config = dict(
    num_hidden_layers=8,
    d_expert=64,
    routed_scale=1.0,
    balance_loss=0.000276,
    balance_bias=True,
    lr_router=0.000491,
    vocab_size=16384,
    norm='rmsnorm',
    norm_eps=1e-06,
    tie_word_embeddings=False,
    batch_tokens=[65536, 131072, 196608],
)
Below are experts of layer 3 (counted from 0) of a mixture-of-experts language model. Rows are named router (the router's row for the expert), up (a neuron's input weights, with its number) and show model dimensions 0-191. Each number is 500 + 40 x the weight over its row's rms, rounded and kept within 0 to 999. Numbers have three digits each.
After each expert's rows: a language model's description of what the expert responds to. This comes from a sample of Wikipedia text that the model never trained on.

# expert 61
router:500464588546441467504454481462434492423517543480513495442496508562508489451493549468496508451533481543502482490509495610507519482515448511579473468459551571544522534460451475520506517527482461484481465500573469477472411523421518458468511554481431469472449456502539555488537513479513457442533450400566452468441509455489511533469496377502574538476476507522423532520530496494473440524491506465459450504484518516483513514476562548489478518453526556466512434487439517507469493469491468481423540438473550500481406530495468507490487505540530461412493555517505578504501479542523493425
up0:536516543473470540499558453506482435477519474614480490477509551536469564477493523459544534610460495517552498477452496488480493498509471514552574516521474535558448504460490476561431610500445505561527501546567513536436460561496538511499607571461481447444543553503472542460462458527524435466561515506480442545461491541517420477500561473504540462502457487524517455477486516513517501526447544507482489499519433493477496527569474518540542512551423511493494465496459531524532425487544580490526497504514472527597520536509561493520531465497472538508510520490444517488490489494459368494
up1:553408545408478543452544481497452532496483508572441533454489433522565530490508511499490488511451477488439471448534569470470561490537485554453436555433481528483499467547514507493474557512436488505552550481569547458491419476509545557487528481535438494510504480434509422544460507535486521442555523508492495448479504537581567478513460499512515509502488540446498415505446501553504433533515477455506475598557513484487563505490564469478487472552602554453547455481468463493480524589493536563503543565460491505512491493498505498481415471523489511460536503512550523527476462498452487433
up2:560466490509575564565432517583459510433532499449493575477510483531526608465424485564510495472570528420477460502512493490492559475473558504524421526484488556525484466438485454571498474488454486497493489495440478511532511508467524515485468495512504538516417552482474498562485456478532483606577449535412409456504459474510583521492463517552537479436547522409535495569541445467443518534485469423471524458475490500474519495499462507459472471544528500510519529505479566476444540528525530533458526554483415483534515500516497534565447537539532490473532525501455469508518491523505483483
What it handles: Pipes and markers in election and statistics tables (Votes, %, ±%), section heading markers like ===, and articles a or an.

# expert 46
router:481527506540547513540545509503437531497454534535457503476478497510575469461518532531504440544460533504548488472430544461518470420510486458473548520459488461473508495515544498552545495488493434509557501444496527470427414494465492514492440488537512555446428543497536510467464501451466590449455494503436541501456457465485506473510551486448494383487445437576490488530495560496521478525470492505506489542482579453479510547550479475509477488473633514504501387502553502467489455527478472432548472421447540470490502512460503480457519474557531573515430509561501492534520557565465544558
up2:474504479509629620543476495593477521435522488479513566504518448502549578500545462536525468499482525518470451548464519491446562479496590515536450536501502511543484495495568430552512457483471414518529418521500451470508527489463534539454462497492533479462449538489452539477466489459506474567504554562457488477470561475526514529456429483523506493432519572486518502545567523460412579462458424505440461437506490540485526520490484513494428516521531499516578508506462499464517457540493529487513482474487500494502545506544480512558399515536490467549563485527510509473552538561527538484
up3:559508516451453501498431522500508554509485455502527500434487536531527560510462406534541530565480452542486481558561495460456448523417482532538505486517514503514538497468532548566489461566360546606508507512480452462469491461472471474483455513467533487530491484458476495528486520504515490527504503444517515469527558559507590482470517542492454474512479522502499531488455534544504483538478578432542468471468480481506512498519466476483436505614475560449508472555575525582456485587542487554413481541468567566510526487513489517533487519448539504421456449512565540515539463519455516493
up4:561494541528554539440542535478537490481511472524446559496571495533460564507509437510413515462569512561492512438473511473460508558467567535480491506513458513547490478516527413534408501459544515477490503475499497511500483477550513551490422503431521442475452486461460494515458509512493519506535551549574518478481479543493426598503521491477516492409531515500507522550450580471484472521477561528522498530466496548486498497574584537563472385548410458543524514513477510489435483494543543535533584480506503558474444565492544468471515475490496557511540518464485511554475518488515395490
What it handles: Everyday nouns and noun-start pieces after the, a or first, such as station, year, day, match, card, post, pen in penalties.

# expert 24
router:507512446506544534404520492513479467500483494538481518439551456417454545501541532451451441438587551513499453528459481511418508364433470543506481416499533501463526536466511535497442507478528549480463466580485495620494496545484532476528468540521540436528520433508483505455523475512527522454498505540440510501506463485554435480496544548488526518470513493471440500478477498488534493499499528422470465487542474550453476455477594498459554538501514478531538507501568509468536499498458444452535521461548454524491462492536460487535541473473524484455573481536507485423555457429414497554
up0:556537579430498515484553434483498499449502517533518458445448516508490590515496521455512546627428506517538507490501434498484498522498447515603537524502507513531442500495488489601460546515501538484534517505507568523424476571502501497452587548532478459465514531507415570470471459467518405450503468551483488522470453477578441437476522547476558469519425514497495452479495470445509514481464573517464473541551475539480486530520466463527523441538436540493520493522482501527516415481503517502493585504489472503563488457508551474489512479534446520558530524496417491482501475486466422467
up1:537474483424465527420533507510504548493444461569437565467490426542507468469544497505507572503454503426462501447527535522411512489506452516482493514394486549514528509516499524484445531499515463508487525559546541501484442463494544533502511484544468460494518527465493405529497526544458532417536564469487523493518545587595513419475439542458491477530438499522484459503466507514476421567496486492515462525493574513522587544490566504480456509578556491447538454494502483442529499560556529530495519569471480478519504525540550526487424444484500458484543539477486457536500479522522448406
up2:435441512497577541493445464583435475482545510494472528488574457470507553527483520533490462486512519505468441502475470525479564520523569507511384494506548523519575500502512473494518484450475440479466496544455390530514533462439541563449480451473522487467432502510457460486467479455515509501530468543454462510474501481511533511470422505552481493452569576446522469558540521522452540546533443436445519435521474538436568492501472449449494484539491520498612540530486553487483489539498536529501566513568423499514502510538542453555405547543449469488537477500480530488552525518472472539
What it handles: Infobox and table words like Total, Candidate, Apps, member, plus rare letter pieces inside foreign names, as in Piazza, Zips, Muzaffar.

# expert 37
router:474450544486540481556489420567471527427531583515529441478474581495542474538491495495531509494490509506473597694546479558543498507565458519469415510531467514499493461504492522541580479538503531506497511491488571389458590479473497525476500536534479497497534444516505467461500494485514499484513523507537410475457538510500563441543568479512456503563559521540478571483501490504505462540562527484522485529535513482503541551455508527530512515498507483482411498456440560433495488537519498544540460492473566462482551520490517533558480499516446514436484462495566494473483471466507517516
up0:517514546473469485506522433538530510527542491575510459520463578485461556523490462478481492583427458503553500516462474509523495463512468485572518518564546481574436490471497514555451561501464496543500544498528520529440472600531518572463575547539449402471537525526479512477526445471515454495529538529487465542469481515521403480527524558539546491494487542516463406511457495490502501523430535532494499434534458504498479501562488530573543457525415483456540512512494503479519435484472544491490511489535477519573508549493510448575510512498406467520531530535382466518506478440484406524
up1:559447509397455535491529499509491559486489479499415510459520441538546491487482474500450516489424463453430456414499571491476495494550495554434407500443438547512508563559436505533481528488457488525527552494578512468484452492498534561493499463562444515533541514481525408555468531539470506422541468476495506469489515532609542461482475509490489498521456551475519446478483481593520472509527467527496469589550483503538558531442554483494532478544512489504521478458508499444494520563580532567495535561392471479515555496488507473505467457518554524452486518505560543500470489505475509474
up2:498474437502555552499449519582461520503496483495507576461515504525469554484475511586532516517540556495450425534460501488474536513503546509551410493518483519523510464521519413535445494528397459501531435483532432480551522487465549528455496491501510528453405587500521530492448444484541495562535553540449433434522535455517524537518471467535503489438519559435548527512547482495371505536469462422441509467441472543471573531524433492519488472519522575508560528542482549460503487518503501498454521559527483500524521503507503476560408489536446431483506498485473464522513507548522501519
What it handles: Sentence-opening The, his, He, table pipes, line breaks and semicolons starting new entries in lists, tables and discographies, with year closers like (2005).

# expert 39
router:465472516491414531536529464502569444487437472461445452556468484558508416525513518513569552483443546497476542427577555509544478520521536470526519488434548572502566460523536562516536535485539555523536458491490497399552503469533516505516473581428521522449548519523475526497541557471467428518477500397553553479469452491535468516493529454502502487489501484538524407478474466449503474477525479524516506561530530477502506513503415507469505467499510440478535461523421499519501507472494467423393499468443568480511475514508558487430480588494536559470540518492442473495504545481502473462
up0:489540548506482509477509340475505460512522453555482477497490540508480509526499547472559588568498447440583571448447452506456482477502517453563584514494534524510476439456490541541464558507456540525521474514518567506456515574543522546474571525507483446466528501490433546494512485483600402434531524514534495524507505461542459491521526488478613505550510547544475420523488497518463467527427525489465474452544482524489460555537517484526580427513496494450594483536490519540523445480485536477459521519487454509551487480475490487507527517491472500541503527546433487480477465498496439467
up1:518427503413447513418486505505443524524440498548430524449476458517509517479486485465504558522424474485512480487515506497434525508494490555485479506446505559511557486539484488482447512489522516524494594547515545493460389490531586529485548453520504495488493491492538371522499472563450546466537518504452511529501511559530513425504496514477464497560459515500509485479525486523430472513561448507518463566540502485491537502485569505442459476579571500444575517462514513450450516570535521518424547560410468571517528542493552498477405479474505509464495461458527508570561505521459492455
up2:476490443469570588505433461537517501497532453479469527425536452512499579533487493514517497487479539501450459555487521539530536508498524518506450496487508549518540508538598400494488471494470470486526443439506422468530527565484514578533507535469550481467446499487536488547440499499555468537487546496480477442488489453527535502408421518523488480414534551466521534542561467447413573548426484442443512453525460539517492440491460454452528454502477529499580511563441506444505521537529541504444482531504456461529541511543514485539389508520531452455540483535499462481484563538504500500
What it handles: Pipes and line breaks inside wide tables and infobox lists, plus "the" in names and lists, as in Edward the Confessor, and "The" in episode titles.

# expert 57
router:470526527477423464528485589491507452476490467418471493522492470471533482508429526507478426497433540520470505467491509570557447418483550509429432506474528464485464523558490568450488513474498504587480476491497488502457492549467516441512486456512445534491470542543495536466540564415552536459513528574448534519485419434450478553459520428470518405499469503480522564478493471545468517512479429499498506450478471428489449518559553547504466542404565519474501537503515486534575449494441449477531495510545507444474511470508498498450575490512529578541500536491492560456439537494479527519
up1:509480579431444508430520497453475561516453487553435544428445475589518483431464522477487511536425462456514461437466511535492527516442447536483467523458503507511516551555471519490500535452519476516523538512568523460459448471458576499557558474534450461504471502493508410529488533525452533507525521512536504507502499550577534473498499483515497489551476537506467501493548466598465408532502431507547458554509508506489536526518562516440449473513563547451547457448514459482453482547509566543497535537447426472490543490496561496473376438518571508476465477520489476557491462485449507470
up2:475502488466561536486494488578482513473530443508463504500525461503519613502490551582503463466523500492457420530476525536492569500510583491518426521488525534537498488530507433523500447503443465458521481488531511524562527491502538584438457547512471533457403524502501473498456497475558516541552494560436450486516503438473576522439410485530499500461559559422541569582518474530416573498441423455444500445498449497440537484521501482489480474506536485486573524526482530456505510485476470494462516491438410457506533531559526483521431526522478475472506487503454492455506560547477557495
up3:501533473450445558526461464449556476499417486427467500446462509560518534509507484494521490504529483455468511516501470506461441502446493559500469507483498521555525462480503508507589479488435587466458512544488470495489504483518418500487470544490470529527498472458441547508528473506542512522494477442560515433551515552555554457439574545512480478572493572520508447444480480501487495447510525524518559519514488489472559553552481505459494537579435491446538458575552430507459547502550528573401542490521567499516461532492502464453493539501521547410496495422611459501552491497449430527
What it handles: First, second, only and one, as in "not only", plus country names and closing letters of codes like GRE or CHE in sports tables.

# expert 14
router:446529504517517481496455435494510536472475438487501467457545520429395448498494478479471509409561515515458524464473543515522433497500521545492541517516516571539581472569425422490550511495409456508515472503565542560507501515558530532490540493463442505461537456533439578520478523502500451457471471463503523539473482505468525493551467502558587558471483499514512532486554490506507574510395505466535502501495551490526484531424413498529451539591495570534435474490458510506507505504533554580472461518472463577431507479439540536460496535516519505450460487477461523463523452506488446473
up0:503524512482489522516521388460518453486516508567503485463460550500515589514487531442547545593442480491556527534466487519480517477531472508584558498502529545561467444420490463501485584490436492524514515518540502459446441580498515556447584578487457395468539515533438535442516459493556386494577545523496452535509493512561423475525521518489584490509539523536472442509510490481483511521462518503452479495534493489485458492532453454545512425545499518446542546512449504510538434528504534486494491513497498493583534495495532492517494540500437451515499539517436502515472462502480408479
up1:545473531451449557498470466501480512504472508522435553458534446508580532460512462527475505502421498479439493454517572503456490492526507544433403509441516561498530517566477463506505480484461472497507563514570463502528499510506566551472556498514415523509464541445528435499498469518472521440551474459510491449483538520536484451498458483518515471511450523486504439458453528519475445577581453518531450603540501484509570546459585464456490495578595457463520453452540445459467534566536536553480542530444470530490519481467568446498488468490539489492474443526543512550523510537488425451
up2:440507475562570522482449464604495507490486441502488535393479459507434589489474524544560490485566546503528445547458485539491580497466512497557492493502495511550542478518495444546467465485463482529494491471480448519528548472501567578438479510514480522417439527512509495519497475481529479566536484552421475525450522436509558520491449489630514491446567582474545535521557429471433575480482486488463489457507486514427495528495491474448472463506512499459585529513502536472476571514550530532498519513475422502482494521539531508533459528558506444503568509462472460467493556522529501479
What it handles: Word fragments starting with e/m (em-otional, I-m-portant), foreign-script pieces (Thai, Cyrillic, Arabic) and "born" in biographies.

# expert 60
router:594469459448494472434460563543487443496469525513498604459498514506504534474550517497465484459508500531532489610458505483546519539443489592539480475541442436516586474492472479437498505418467481494510527496495444558522517447426570465412558530503535477443478522549488454512493556489545427435535532485525535535469546517586512531452466538526490463494453584468512516547467522524450550518454494496564446499460466528490421485509556443467606523544520475508488521530462489552516523497465581541508496542486510470486546532486492524445431480517497473493547533537494510477492465529458524511
up0:516549565463484540466544433502575452507549514556462482469463519545505588490496511484517550577417442559565489545483482528546521520508496509547592527505531515542434433461552501544492551507499503492497533500517511531439465576488517514477504519478475429446570493527462522483487467492532388454517514523527457507522478446532430532531568487563590488498463514529448430441508512455530533541455519525459424477540463493475431475548526495536554452562457537487536550511446519495435438493504569491491534492499517519567503469515506499531503480502455493513555536518412477482494491443557424475
up1:547405554429495521452518495466475497506484530552475590426526500497493463493477526488498545511464517456429484475508590535495510538489493621470480501449517494510499451513457501476489531516464507494513546480519523485436518423489577563453576493546476465479473533452501421505488474520506480430557467398506500458526524508601535446488486519526486467547467540480522472501451491521402463516477450524580459596522523469520498491499557487470514461557562530466529470513542497483474508579547547561511505582442464501465474499446502515526426468483565481482480477577512472525498463500420510477
up2:495424457459553556414427487556529558478524444444442529460460501510474563528512515552504502486537583478485471532498495548589544493485531516519441496542518563537577525489513469546478486494432384523534477471466401504506537510497524598454508503478530507460485568496479464494468478497504482524543483531529459466507546479516565504465478476549476486499546593463552478550525529506440551482503444515434514445451467514483501515498451468438534475543519565483559531497445551516487557526474542494536562562467435464559500525518536539536412534543446473497582504485464474510493549513488512509
What it handles: Bullet dashes starting See also lists, to after due/subject, sentence-opening After or Following, and initial capital pieces like D, L.

# expert 10
router:513480530495434523441463521483488489537529494538488488531601513471401552516509495521436470474524461521512397492523498513414495442427512534530534514482509471525553530528584493500480479475541491511443504510519526556480467523524473536488489465497532515504480530489440510551496420505546523386519624484517509467465474516440447504524493462487510478479483444485495467565499465525534528454479493481481360452478509542500509444584539555511498508488519493464533466490488459497500493462458569494509526436510400513501466485510521471493512468477486539500518393552503546486515442407559484394
up2:486462528505592593474504431578473459463540470492448503466525466534560554486439511559521427496530518482523438505457478484457521453460545507542436557485478583565526441504573449517491488500484477495513485510525420520531542533502510546463466497530523511471458536513461489516485457470528462535560537578515431467477492438505540528436459516570496524448521492476512507548560483486463564523531490477438490507552514506500603504433473529447500456478465516494613514510453563460495550533543582502468497538500428455490560480532537513519453570479477480493558500506518464423531548571495511514
up3:546518506484445508529491481428533519560480516480466441426430505541496619520456515519503554491511467495530482527476471440477449539432472556487464499456561547573526496527515538536483468526400538551505587496452453494508537495471472521545414515461521494479455490487412508519507476506577472519465489486485531439529496534509599465487538565518464458511449487446489505479493530521490502555484562448461487461461515475475522502580507516472466525601418559429492432590493458468379548549532505530466499500516529550519485477484479522503485548503552525436501441496491504497504467550493528506
up4:602502518514595527409508566523452519402504479524388524461527496564411497506507478493413518436550491497549512460511500521471534502436547497467490475484489519602506451524558433525482478464438477444464501498500469507490455440468511521489437551385500426493502489476478452549463495508475514486535516505546510497487508455485434537471511473515516500471493488475476538526495519407477462518501551599550412554536483507512530480546545557502510446488463496523515578446479510448432511526571524471513547491448486548510484462488558496465502492474508541485561540527483530508499468477555446498
What it handles: Inner pieces of proper names and foreign or rare words, such as em in Freemason, ou in Bedouin, ß in Süderstraße; also Charles, Fort, Gold.

# expert 41
router:479531484442403439411518536476463415501529459462502453504535494509488477460596433445521487508564511423504514462491485484485470561482565442570468462553529488421512503444431486477464498445482510462494574495479455551535462500511568509579538520513479559492504462525487438488532606452468518470569495533482550469517467529499461495478484502560449506527440448469477441479459492468456540505539524487488539446549511525625483528491563442512530507501505556469509552490454501473427526513475470483455448460456439563513450532498498525546534479470547451498433500474514529525463481532520495486
up0:553514541461414486480546427456480502529544457565457456493428581518496536473526517453597491623505428530562519499470432490530486480521517511588573488520558483512475477497476497496483596500512461536529503542495494486447440534503536539463557540510526466437501542516449495452506440466525401426547497498502447533446486522549422463546504507506558461474468524529478461484482508498523537551477534521483513482555479463518449518578493480502597440535497496453539518504468453532474451487504542502517528441493447499556481460506536514580490496486464450520465546462479518481505474475488399528
up1:523433503438484546425571491509507521455496525541432524482521489554529503525514513468515530561480486446465502446540554451459504484477508547492458483431527501475528533540487513465486486447448520508503560561526537440466432442482564510523552511517491474539534490522557378522543519551443504471578486448456502486458563549550546468501476537500489478518442539460491426503459429513490405587533556515535466536533456474547585496498549491490480455542538521432508456454517528409497468584573583559483519542466470521495497503526546494500414465532517478493488503519536504535498480502453509440
up2:467476524542530555473520474553471552511532479532503509470514497495464648480520477544527506493511512496448427536481505456450539533497503518547430476496507472538542490504514450574486432452431421462517502483469395503485501500472563561494495506470508503443444515512473475458456532484515479561560531536402477528502472428496550496493469512519459526474501585429510479499549517464420496463516455501423501453488470466483540514531489432444523489537498496521565497554461584452454511528474552511450543484531423503509540518521489507575398531487436431498574504475506477446505556523529437501
What it handles: Numeric cells and pipes in data tables, decimal pieces like .0, .6, and words like more, most, public, information.

# expert 63
router:510492519486535495494488432571543559529507491510491484446439528489536496503513482464527531525420437525501496603510511625502522515519479528469465457521494559455537533484531455481460541518529549574553498506552511478518442496507448511501536530453464477494538493431536490497505487487454470506573486518496439447463551474542530513543487511510525552534504473538490535448419561607460469444528508527514526490560395525525503411517515488585508526533414445490467499519483545450455484464575551519482447541371509496534508472545506496547563571457507512469494528438511527531503457464528530463
up0:544520557460501491504534482527508456514525512554508434469505583496473537523483468493520510615428494502539477502473492502530533528524494543547561543492531516560446471433539498586476636496470486542505532493503535483431506595557524542462575518489478454473540547511429502486523460487534414468574509541500427543499483526555427503524561502537508490519484529538475410471437549514518474535410527492455480513500456496481380485536504472554525474531476489507549528534465505546512430488496536527529543489465487524557490491489562461540541526504480503520498531563437496528474448461466419505
up1:536468523407438485448508473507466564495526482544399499461488452590546534516489538501495542527456501499450469466559559481456532505513482590465491536450519521534533511557513489529469494490471501493519583516551559457443452438542601555449560474534490447538501489497531420507464524550474531472583479459519509455504568508554500462482491444518460471560480537499495447529491487574465515546564506499523464635509503474463543483489544507487469453542552531425511472452512517482481479549539599548477485572432449526474500536487498530534454433490519490509489473515507499558488524494523469473
up2:476502519505502533560481465567457555465477461508509562508476511541518566492459473560601479535499483514450447518477501481425524440539504554577422511529489551549557543488505408512484542491498464508519479470510400519537505477480580550475525505476529502442422480471507513496470478504504550578499543553461429486472465481497535463480500496477473498456567564451529540556496473536409566479476455469456545472479485528465594520496501486472451458499523535503517537538487555469438528579555486508449553471495420524511472474543529441550453540479501466463554431471456485497487498567590494518
What it handles: Dashes starting infobox or bibliography lines, "of" in "Comparison of", colons after team names, and label fields like Occupation: or (Japanese:.

# expert 11
router:512507561536584532491513511593520409450470513410526519438468492522486463517496463518513546489464532493473551601542480484510529469531488477466449489478514507490513539524490522529515451541487492567489603458521535373453565477500485526466520463490452534520545516499481493527510561541493513491515494535472464514436466463563590425443509507446521502590501507500472527449390532506468520487475560564510487456536516519481462480525382563511468434448539497450490526487549485496473513503535534502532534519548546543524503480492559555523432526513548506527500525451452539530515563511418513521
up2:479453455518558556501461466590496543512469490534457524461515491543499581478492520509536549498502536485495370509510496512525579503501547500499445475492551540557541544479519404515459474502432450501500488496532412476544469523500558549473472497519478480446439531503491466544470490492521464552537514549473470472495531471518531467470444472581526499480549496435531511548540477491432584478503408467465498516511482531444517509486486473507473480499507522497597524520479534433476499515520515482402539540516392466564472596581525474537448524514485424509553492454500449499523569563500540532
up3:566528562471504484496463446463464484534445463475451478425445557576494603534445495458535525494519510511522516555560500412526445553465486537502504506521550493553523504446527495592542462522408555533470541505473472492463524499496452481521453564479503483486477452450449536542500500504497487557447539483500524452499535553467581471482547577473474465589470509508520526465497556518503504497445599458524527474488498456462499521532510497447465532589450531420564501566516484507458516565576506539436536522533573522498499499498490500506509442497550508440453472423543468504547468514473532545
up4:574518566502571564402581525470502464455470494548451539453527479571447568474567427485430544495518509518530528403465514481507561487438537519496457448480498515540506429476505441558467503465505443507514540480464454506507400470543522496531452505425503487466507476489508445522514512534502494468567533534549542508473466472537453587487533479494544506433485474513471531530512448434531505454509527515531460529495434467569488515571518506586480441506437445535544561428470497446468482428504483500502526489522490551533499561548542463490494537507490543519549511527508547476543505492537423479
What it handles: Leading dashes in infobox or species lists and cell pipes in vote and squad tables, plus mid-sentence was, as, of, by.

# expert 43
router:514571558483464424566450441491506598493506495524523567509602477471438465527474546527507549498522533459526480501501438456414497485378521506431518468482516547505487498498479555456541519455511520501552469490478537516451500453472499481526473476510503494530487531521521568482499505443538520413426544491500481502486493507440429489513519477406485416492505494501523541552576483495539574548467502492547423419416546433468475552548539514495506515469514476494490494425560433518525453490463512502534491503514400432531441446513495518471539508521492531566522478487477477459475525456542536501
up1:536492536436557504421530494490478545467450474572478541493501423564548517440510518448501542505452464485433522459505491488395523494506504499552489489409507503506513507524473471467467503494456474522519522522534520508461424510530553526481510478508456495553535444478470416548542513561519509448548503438483560446545542525571510413436493490519472467531477525557473453513467431535477438595526481516522467566491485491549528529507561509459459468578588580489521505485509457492504486568545559530487543549443442500521476546504498506498389449501521506459515425478435480498553513467453478485
up2:420501539471583557499411476604463501470506449521502514463508482505509594468509508591506479509565482493423421513462524524513559467498495490508454452516514553572537495528538472544494501479476450481492491495508420460501514480471535579444479483519495535476471542507485479518489413467506504526478522548420477522514496467537597495415453465506543500476543592499543462561578424490442558526492485443467485457499488512436553528511488496478500488542498501483488534492549564447487495497494548567463565491480445448480495520607501520511463557553537458514545512451510473476508581537534474517
up3:499550500428479540497461473469514482489470531407490463401449464588527595565511490501558490554521459512497493545504479451469462506434470566515455475483530535563541482520561545501544473559380550520472510535519502507503574503471492472525447501465499519564422454509452519512496512506549469514483488447506511442523505497498567454482528494490467461562472491454480495459493493521436480520462624511502480460460494493465525512544470490483507529565434506466510473573555466540506542541559479559450524535539593538472528503489450550490488510506541520412438423455537518534512479527432493530
What it handles: Inner or final letter chunks of names and foreign words, such as ach, é, ille, ij, and digits inside number sequences.

# expert 49
router:431466460548474469526553494556559477537483518438462501555448457508478475548455570498427426500498554494570488497397479447469416483479548514517492487439555447445449488551453534446490446456555502470498509407488518556453533477467529508478464460507486481503502495515492580470590496384466505522448518588489517510493504506489515549474524485469459384469448422500536518496530436490544493553447474566514523492449560485447526498504485495473482522483489447477518481476540501502540554476454533472513452496515514417440517543479484515449541502535487544517545556478475499491443537516472560479
up3:497516525501467522432451405407541478532454445386457485463449528544491583525446463536555545512503478461481545521513500443465476539433494563519483510516536512578572479493515477524499487506433521469521504483494455559494520490458416491484474525523530516516468461491471513498479514499547468542519472473529491475593499513513584462423532544460417469538487509502526454460487504524525472488451626473538518481541493498465558494462488449463443522596464555488513441558489457527455509522499499571393538522544531521474471477499480519511500476520537526452490464429554515467519534513431517553
up4:528561582424536492435585540500522523505502432528437533467548479550462583483515463473479464459559505486532567442475476486465549537475563534495474513461508513541515433520534432580482521511506492465488594496487464521462481470534504529521445543379526402469490525451505456534554489536562519502481530500590521439485461485505426575499530481520516515482540527426507497545485513501481485523499523515555511514469479489550462532511563587484483416513454447550500494499468540406443451489527500510516528475551476531523445568481552516453519520521494556478517505544466532476503491533512431459
up5:479468511559491478501497498504543487433476472513429486483522468564494521485509479482439550548515356484449479418541562530479469456507532535504470496454444510546577504478536453481474527547510463452506534513494552465483604502445452538478520502477487548497488470449473517496525559470453479460497471451481425481539472485503493456542594503574472487492579546520501479500599452473458473499565519477491471533544440606535526537506538518449489529499474556482537468452516539415490470487537435528505543483502519544508495536562437473515429525426493487506527529449497479530612447498477478531
What it handles: US states, cities, countries and institution words after the or New, such as Texas, Chicago, University, County, plus first-column table pipes.

# expert 56
router:462457515513515523580533494490500486524520567549414532458576519499478564480431463484452485508506543489583468472464463543522459532496525492524456482466484520470495492495487513608504481446464460455531522522559529565435560509512484506494460502464469463430480500425500505510580494502483468552427505463473451517528498532505486495500504503597430547564472438418570457524500512517524482494486444514422447415558448482492507545524511457471515536498552506493489590522525525490532518550548564524476570543485454470534434495464522503462571463471526438522512523487545487398536537516505573443
up0:541518497442455514471512409463503529491569479579436427488461571546478577480478522475531527568466465506559526468461524458528501486483461520595571507523503548516485483435516500570471549504492486547512488497491507515460474604486526547433583574487483422462551510543485539459501498495544424479526527511520508517468473513522409458524557518488587482493541523525490439560458526482481507546461548499502455441533448497473471488557508490569530506522458504443529504498464471506476434539515557498463511538517502525561518488513501476544532491471425471500462532529442478490495450506463354461
up1:538450491437492559476509505498508555463447450534462536502467434545522486474522505493524549545434498510479445490543518448398552482531469547430461518420526535528511499548509474480473502451507490535451540518553519423454499518577580520540522487519486401522516498486520417513462501535473493485529509516467490514520496611589474412497471440513467496599493555511492486531491484539481516541480464544500471536531528472504531464503560512405504454554549535496550535487500510451536473602542610550483543504433497511550517518529523488472433441458511494488521476439494471536476499534472439474
up2:502466415525548552515468453560436482515469399518471530435479491504538531482467503548520462498528499455487420533444474464508587463509549519554389529477493551512544503503491391486474478487478467520538506481426428437490492469472518567437481444494535508491415507482463482538465440475502476590500520510433470481505559472508542481501412511522505489495505555472516481504551445466423537487507454508426516481563449487489478499502478480476482426526527476468528521522475568451442518502483519497496520550512387446500496511522517484553461536510491382518564502500444452515516531518462506457
What it handles: Articles "the" and "a", forms of be (was, is, are, were, be), and sentence openers like At and While.

# expert 21
router:467507521502552522481490502533498444440527503454503489490464539454521443468544474487572471468523375438533522534491489605502529566501510505530445532559552540450446498505485527533511509561526570573539482434517493525561445563474502551549506524558427531492504489461508484470542508489446467513565459453577528536511478482462513478513529514543479514526516428468493536371528518478420471505600478435529538455495476451518469551442492566466561455543562440495530477561480482532468498464506504480428457481546487495489530480587524488566504502486477455559475495472532493434489488473503515490
up0:511536545473485507487519434494532458503543545559489428454463524523509548518483518476543492589430442494568502509461452510500530505505449491583549490478568504528499425487491526510527576552477534510513490523497578475460464552554537569477545550459487432431536503514468523486501426483558397387530538534555446519451480497543444521514552497501574514504463546544460424488452481447466518561384534526467497480511450464542468537536512492570532442488472475461581530524491493505574443518473490488465497515478478518558526500485516489549507499484442507500527529498436491482492479461467421490
up1:584442516422483515451509493520424573479446493583459578464471459537562459473479521476492569486472464457478514416516512492471535482526424545462475458453492543487521541517505476506481467500467520503511518535516464448489439474492588536527495521562477494557487507492510421519471521515463528467569523459545505473523511535580528448460476474496458463579468507496531422441473466570478463512549479537528451561519532502473509500496557469461510459560568517450571470524519453415467551564543549519526514562389490465504492526470563477497440444504490463454538454502565506525502498546468466483
up2:473490441492556500517432476528488500493545439537531561491528487488497607500548525546511566504518523428528441548489469521468557518542531485545439440492475497519519504488538424532507434549424456477542425480462464485572520561462529529447529513490504498477445552498512498513487502466515473558513516540443467494470569444513541503447400490557462476504518598411583536536540486573375532524470472436461507460463487491465540472471486505498503456527558490450531514522557584485526541518512554523479529515493438481500552504507485434497417504521449477497496495443516462481492542559513526511
What it handles: Pipe separators between cells in sports, election and results tables, plus sentence-final punctuation and "is" after a birth-date parenthesis.

# expert 18
router:522468484471507595514532471510553428502538566512530443519454525488536460524485508399528484498377499497466536543490527573535533613520510487549472526540461558515478487487528477552546533495504511535465490553559508429547550499542518472473538519542441535525476478535480379488513504531515501561498517544528472488484459504530590475455544498519528520537476561505443466394504536480476571500536553480472531514497510490489432491558490486579508437547487533560461504534457513466500498513569535542465511433414527528517550510486519499494531531466446457481411466429534508526502453505508454481
up2:533492438470527571496434489577486491482513458502515587473529513521518587523450510588543515481512538495486461527452496475492546508510567507530446455508499517503528551532507364549517508470459431497527468522482462460527521494472540532442479503525511525487411474512465451486445469490521529604447487500417481483478500460470567472484490477528448486493550556472545552522593469514420503461540484508436473441502481473484539505476494537497501423522451533499551572538442565505495529535529542524475525509467403472538530502540502544560438503563459441506540479465404519491477544534514545523
up3:503509502522486485514487431506509485518431505513486521429438527544516543491454490501486547519473426518536552497492469439498462497428477582534509485565538529573524459504524496564553466473415550515493536553513466465476485462512461495553447506524465519459470476449462579516485459504547508494445526495521537496566483519480586503486573570513471487559499538507418459522476486537388476505475535508490433430501488502476551531533455497430509549570461553466525514600562440494468479578555508561463496511566485551535454540498458543508465499470532479434463455431540496538534430542447520512
up4:533519574547570547454570545472536518491477477529406512479561483534491519551519470495440509452533524469526510471494557507487504493451559555470456517526487571523464411547494509537486500448533481448420537478478434526455458509497496481540430518364507425461496463460521471523510491496441525538508529516578465507515459457499410552468549476481553481496493487490487497520499531419504499550519503544548452441564498495531437512564549529527521449537489442551451528452449529406451516533529468513513596473472511473506511480464578501460500536466547525504496508504481497456512551454515414499
What it handles: Articles and subject pronouns starting clauses (the, he, a), pipes after row labels in climate and census tables, and disambiguating parentheses like (A.